{
  "d_expert": 96,
  "num_key_value_heads": 1,
  "qk_norm": false,
  "optimizer": "adamw",
  "max_grad_norm": 2.0
}
Below are experts of layer 8 (counted from 0) of a mixture-of-experts language model. Rows are named router (the router's row for the expert), gate (a neuron's input weights, with its number), up (a neuron's input weights, with its number) and show model dimensions 0-159. Each number is 128 + 32 x the weight over its row's rms, rounded and kept within 0 to 255. Numbers have three digits each.
Before each expert's rows: "mostly gets" lists some tokens that are sent to it at least half of the time. This comes from a sample of Wikipedia text that the model never trained on.

# expert 13
mostly gets: "W", "T", "E", "M", "P", "U"
router:127139113117120146103100116113110128113127146117164155110142108073134103146182058092125161111120117142129056109116129102135091062108095214130160206140105147185123157107063164144105120177124113074096095109115132108179141083163129153087155221100089125119181158114111083135077162140124132141145129151155126127166161122126149096181185088101144175120091140154156113115125161135169126086130151091138115192096135080097151121175152094136143133092085181105162040136076092109125135178108158
gate0:160136089137095126112152163094162121125112114068128087135185126115151146137124133115152055097122100147151114095140140097102108101146148200192118163099131113164110099157051126138140142131115173125146055104118116094175142128146078127107129141112032111141159121168154122128089127074138095165129091109123091121128124188120119192072207091110138126150110162093114141195142140168109108071107115170122148128044133136172122107154150055088152102154104065085126099109162140091116113189108101
up0:109094082134202133130151162127105126155104119137116131104167133045109183063156143114127093161080099103106130085133155080081129156136134171132160212073101086155076129154105162182125135118135140172153134080117137111147171147137117133135118112126090131093134126108146139090134141129176128159147105147155159130109136172182114096093206099110170100150123127143116068160073086141056135098161117133117168128062116166084098140107131154089090088139132040114187045114153135131101114156139098
gate1:158140103186093118088097141095163152224084078146124147130159168151150162168127075159095186118117126146100090131137135140175155111145140126170124117154162149136144121042127139124141092058104129123053131144138108111105130070127194110109175112121134134171140131120124188100122080121126075063137161124069086175155155126101135187176125074138127099148119180138162105071177125109131164101073125114140164133111107176145107114056112169154153176152184093100132160126130116160150102145132103
up1:061134155115063158135131123130161113147156143103112130112175155117141146144075177066117139177142103101133178161177139105167190197118104134116139104142118206101105127097145137162095113125100109180151068117114081135079102191178157091151131122163101154132120119110081088138140078163106150183140129141127133079148190085128163149125131136167082208141106132157110118134146146127116187049164125134141083129121077124141127130102216133117125127156115110046094071123127121152088147122110172
gate2:122140105129132151152150123095116143136086143158150066149126139134141155115151119102166121107072134130184122125107154104129115141192105142101146137030063188115143162121039108223164089079107129178112075048142093117127195107164117175154094137170084161131183127155124132123169160175137150048096191104143073130138101099139115097196157137155126168127152166094086128133121160161111114104104109086141192096121107103124106150114125124099147114124130148167141127100089141147151120175122142
up2:080150132181134112147068134139052096154071125124112100142167168155130131103156099125135123092076110076141130145151136112150185117138125161150099105102099072135099105109088187175152117147120137206110080142100130143161143125116174113091123165127129165108131121124096070177100151179107105063103115178124133107129074107069136147132150169106121161109108141061023142061162124138081140112146097073110142162079087122179097115113140151176092111098154152123189073114109141111133130141077135
gate3:164112168127117150149165152148131132132141089114128118161117117114141086130096105163119140153137104105087127116096171071156179136121104176129136137108131165152121103084189074146111081175193131071113128163101160146130158138179152145113067087157102114074158166115136065147100102156122125112110088185135123128134129113103126177192087172159189132102132102181125162129084118177038133099148185082120124108164169069048160140143174182149131141130099115127173068087106096087118089160146106
up3:173122155079160069083130042129120133124106105097111136123110113125116179192120040141088149089143176087110141171127125133151143146196156194159116108098125103135101164130071121165191137125095175153103117132122123142116107126113139099115096143195136115176103120132098156114130089140078108101047114149118167142153106085196097140073137124157128079157145170158128104179143099133161078105136079194106069108141116182184094137131126172121101139125134139148097178086102158096146157139165130
gate4:119167148170169060142123127138166162121067116084153106137151093081129147154164057103093164038119152124219144138101131087155148142153118203120087196088155110128143132097131055144130116084130160151115141126082165121114119132111175142084170134119137116095209157134088030104146154120145115100128162105146174157096175146160104163139137119109162100144100130146037169094122086129129165105124143127165108177166123135141156155114114141129133142152108117108166109171100156137151143128118079
up4:101141102129086163145081113119113106139174157121107080141165156125136167146100169061166074145143126164098096111124134144103115139119154083203155152156046151137114101108104124145191135154093105100093175113190147054146098086140115163087124151141125143114100108193104148169110157104123102176157085155129165102137131155154130143086163097177114149095112141119145133189154137085172092173146121124107103079092110104108173158118101109158173171101069185017105150120148170117100123109123101
gate5:133153156127119101105098096151136169155098117129163127123087128117104171101133075155138104084117156088102126091116124119149124139153121093087183138182104147139084143137120093191095169153152153060080137132117144122137094137068144087095142144117112088074218158041118094079096098108153135141158122174068119123138119152128092177117105133100116141114126177159152140065115134149083131101150098084118116196117166140122111116109099105121086124151190134203173053170102117057140104086065128
up5:088134142127102123066090103121141169156135069120116130085208144135081157143084096206127126089121145117137151083115162118105118090156107100106184158103162134165148141076090143123076142116149113088101101090146113108116124094092118166143124122133169123096213141096155101076130151134122172161169095104106045184106112084116133153183195113119188137093140134145118101095071149140119185090106117201123148143145184134114181151137104129100117148048117134185166138124151157115128096164140100

# expert 11
mostly gets: " lb", "1", " H"
router:128087099099114148107123135109090155089106148151139139135135146134130156152113039139051171117144107117121109088105161102179152127135087142142135126136131173124115133163115158149143052191129101087097122142102070090146120055160061051067120183092151153067199185110117129150161117136135127129156168113199098115129092153160149122154103128120179133132108148086152119136133160166135142043135145101109120147079139132112127197188126128099139165092127161108139130112086079126172107132134207
gate0:144141162098171102100094136124129175081090136141135128107118123106149104096144107112162099108068135146103097101130096126104142132097182165176138161182162063140117113120128066079096214159162103159133145135111142065161077142135131123173167173035122093176100118070174083142073179107128165179163132132137160125121166133153119124185127120129080122143122142127097127140055032080187172128120140087050125145145110116151098138166112120119179107140133174127119155114153123122104129141104118
up0:087153128057118090157153125144120152113115142096084143146112110139138141176136083127113138103100066166149101125147129121125095133138203183148218175100137087112130124155137103152081182188163086188131145152103159128149158169169096098151128155095095139141121159070150111053078126099084149125170153135139166124137136118111094040158138134093117157093132124132135109124111130126147199135070132068074148150182169102084105148139113144123128088172134216100134113106142107195133106117084145
gate1:208106155195134136122098166109105165109122117111202119107116148121125105129125098173097137115160088088138101107163109158199076124087128187149096179135135155123138124079132120107071148146102083128138108097133120155143109137177125118136168109125088095092148104139119064122166157215099107100118135145049167126132158105151172164167114171129149162140120165155141103175110166063065141090111103127138106166164121133117130123165138122063161071115148153096112041109114118164132053105106077
up1:117149085122122131107104119090167207105024160080147111158163128082104161152122126164163169120161151127119081097109115123145100109137175163143077149168165145107114082139140090150112154127111074133108136121075081106219118165172157149087181100088116140102165132144151123099151123106150169141106135135089163086127175113132144130117108126093127093113139188142178178111131118140111226111129089099171116156167127150080151129114114164058142127152166138133107030104110139131147072160131096
gate2:105125109153145074123173061116127181143123155157182154108108096141165080149107090088132094162111088150103170096135139048162181099122129122150150179122152043128138131081046143158130114116130105096149164098127173161100080085152129128136148112052111124162122103104139104171083116117118167152108152114134154141118115098165191163140122075177158179153088138130111153094118135147106127140181150068132190151125135114140177199140145093129143187114161101168147082181164124158121152068114134
up2:170090091050159169183131105157070147116099172157090146135074150137092176096136132151136124176137100079102166130145153109110154169114066144156099136095131118090113175083062115127080115126161090156144150160129170159115060095081123145104098114103119166105117175159070101144164174156176161140161174120173150084137059134132120135111074102139150125121133137127124130118114091171050155152100095139150149106120089114128110163118089164131120119126143138228098104172180129127104110086082161
gate3:158103113118136123132137173147124225149092177115128068115204153121091161089173093162092162126151142102105102121121144124155151130171111126122174098125162096147083107135114144131085152054135092064119139107075090087112170110134110101116134215102115138146120090126155085122135114129092177112149188133150102126087118153138167108166164148124146127100167110095161161119117073127158177093111207138145102171126168074075082130094148113079123130127170216107151086154099155158134067134127134
up3:136119147174084123078104150134077150113090103154154088105207133105126168144160166208154147120107179185092133100150139164178131148148139148091158150204078130175133134114092135107113174144122088104071148095140116140105054098144116136122195168102154104080101106148132086139106123123107162127168127131118069101178092154161115133164154100140104159169130176141158208115120123160159119099126164111095139138075174121108116117111119124094159112083143180077115119161140135175098112057068077
gate4:147076165073163116150180121116096182085172079088169071114076232105227136134112113142098165117145132123114136119129161118129095109147157125125123119101101100069156118110142114120129113088153108135088104146096075114194120108218156153122118153107126102137168209175124116177133116143118104149122100125176119093100115063088107171174134130120146117155176100104070109134135077119104166103132126109088138100149165105120159141153056146125159138125135171152137136107170097167185110161119147
up4:139093162098130156132194118101131134108191128107203061138123167099206133084137132141112102197110114176077140106080139135130125151136087125125146138127068110084136216097104084144122152118151091092103095154092091137144109112232164152101088142094111101075164151186145128140111173123097083170134110066167098070102095105083145144154106122166167109169203103096101083085156137144129138114138126124090138103120161130101179139128107169136153157113143151105131120104143117161135116119141179
gate5:055122134065134162143119125135153194182120136200128153166127166133141127121165110114066100118138091120111111116046127137146137151106108128145132128146085146109172106175122109107149124101143157151078121135138119131107147191138128108132164104105158081133110144150107211174161174092090163234138169168170104089085197152167137073153133146072117143145141113101121121180167156160122145095105105067121151119083163121073164147116150097077094085156128119175125095154082154149090156160113120
up5:137094109119140060124184096150146126104149126113141093054090101152115170118101117192169125075157134093118173134149146102147086089153171101148216110115155132161075077088057131134129121142194104086085119108143078093144097052111136102118062104083118168153128102138106148138118063185103089134152101105174105182110115106120106157093144090143124078088114140168115115091107108096125156108142135141150107142158102101136143139175205127131149205140101112104121100097124136071135131092151092

# expert 27
mostly gets: "3", "4", "5", "1", "2", "6"
router:133115136127089119112090101094088156125098089130127109131141185139106163147148082074103178110140109059147120119130178114131109143111092204169136175128158121181127119122134161173104126170117122108116139135078114080162120069151092072082127155098131121132127154130106076112128072106123071096115178141119111171147149148148186139183107109100179143117115171145094131164130118193161132000117130125143118140126128115139160140206165150108095150118099129115165044128105126162181112155169173
gate0:168059122179106096099095141098199196122176095125134133172116141111152120133101078136169099126123103134099079109096121132141110120092171153139106217116131136122129095100147131139086167147204104071180112095095141142154089153148168129094156129055130128118097110119160100132200173151145171130095128139122112134122199139106138138138142142094119106124176085153175206138090085070118107114175117066142153135146116096144183188155159172092161125120107103130097079151148165131143171101177129
up0:173062142145131117137122159091184212099144099096140139133142137138149115070159115083133093109054129135104131141103139118116169124110135159201087179132143085083132100039165148109159158090164160081184121138080126125149100125167158127138140134158102082131094159181139115156134162097102173139142100095110187174113165118120156108165114093127105133122145132076123182187131075129080100141134138084088156137160119154073165132175187125117136159118140132172102062148165101127064162104171122
gate1:032118137139103099157132163128177134148080101175095100180143058093148073128118149062135135092142116083143137109108116187118129120105083110192085196170147130127138136151139094186111077128128125140133101136189108195123128083076175118123136176135166175163142126104097112171092129086159103152164126132102100123135165116155152141097114154117114089141110107152154211078129131137178149134123131101089117138159122170147155074052109100130083172164140066142131141149111104114090195137138100
up1:138114151173147138114129123133110132133106155092162094092137205147095128113135094111099143140146137192103115165078109081179153100193150158172111172200119156061103116159175077131137129102151102171085066105113147134145141122112098150118090135113150109124154167161135096175089132094106115139147102149151121098115165063033141139153164089135157148110186084118154123201125088151154155107099108091121188194139191119109179126157087158104124094136140148162149086095133119082166111117193152
gate2:100118134129108121093109143182116168137118135126103101107173152144074172173149087149115126090135139080084060130138147090135084113120144098130147076118120145136124152151082164141138132087140130113107110121090070123050187155076099093131071148141112156123107092097084186054121086113100181152058196145115143192170180160150122137144107089089144104103132129107127182111138113140132121110156126150093115153063151110177151160086137169086143138155070119145175145167190170151187143186135120
up2:147103187131150127113147180098114142117114125173150135109124165118082110134134116119131090093086206111093109070114161160112132130140106056157134125111140050182195111101121117082123118140108098131090135132097121128085151100139097182176110117109097101162099095106141107088161146091066194113127154197045107157161188110081118091138110113106146147102097143152116095169178157093114093111144134142148159087126129090109093140169130131138116120107204161176156166149069118120151080141157044
gate3:152121144136158160123141127126099095139143145140144086172181066110178130141141086177116194084103197135083136078142119106143100127102189183213110157160159134165109105123094117151126122177146065153147134094142127162114103038161184104159143137126119154104086097067118125125149131143128182155150131150130085096081157111166119133131118083139082118189075145128192184184115161112102107157092176148160069084127139096112082124118165131148120156124069132082137127143131115091143166091160144
up3:109112133169077140159127081093115139071142116126114161138082174125094089164141163103165068194098124147127083178118199117170169122210106036142165078122113117091156123205111097143148124109126138099114078133116083086153142168142106064176122165106117113095134081129170160106130123116124064140171119094154134101082116100146097059110130143176153129151162149127086116131098143148158150143133097116105105129097148145144172151191128117118143169108139135158125149105103126176154125220157087
gate4:082176116152119123127156118151174155173118117089136090091120106107123132097107135145176176103109146107141086146129095144145118147086139111170089165132133179140098043132099156123117130114138062131101116060048097145148113112165198117147138107121128114081111129123106097131109124120123156179150142127218148144095073080090137172134113143097130111070181070142161141183133092178151134071129136163121096132110100113208090099137092124086095168138098049127153082102101085086136149066123118
up4:148135120195100176137147144120113093119149150119110129125117167142154138172154158099165103165128164061129121141156128147091155133134082089153107135143119163133127159090078161138075149146082123109156116097106105176128132137130171102160073105110081133090058067110123096105157083161097115068117102112161162121097182150116166096093114069138147123165099091138149125167148096185108141098214084129124119188148106148114161112116181161206115188136045080100160127115196162121140124181161136
gate5:141131171063163088131112091149167192030130099137165094102154062117101119112134087090099188117054137163142134102088135125126154140120119176147177113228133115120131135105110110110109160083152144121078102093082124126106145119145182165125153167095081077159092160134095130128056118075109137154173122163077124148141129099115092140136110101094111139126102146149105072127120110042113109130119125120123088139128155114135161115153087084149184121139167115119136077135070131102162133068070109
up5:153093095114207109101140080145153198052121134106150119168114151156133091165156132110113113169153095137145089123096147087133210131105096156119105119122108161100100095131126129115086147111156139156066081170165118090113099119105112074132109193140117129121158114124115169123108100135084131104157158145088125115113061074188195150121136142086129124056161107149069102149151125055103109095114113151149090160147176100150149148133121140126119074047193091164103141103172120132115084096159176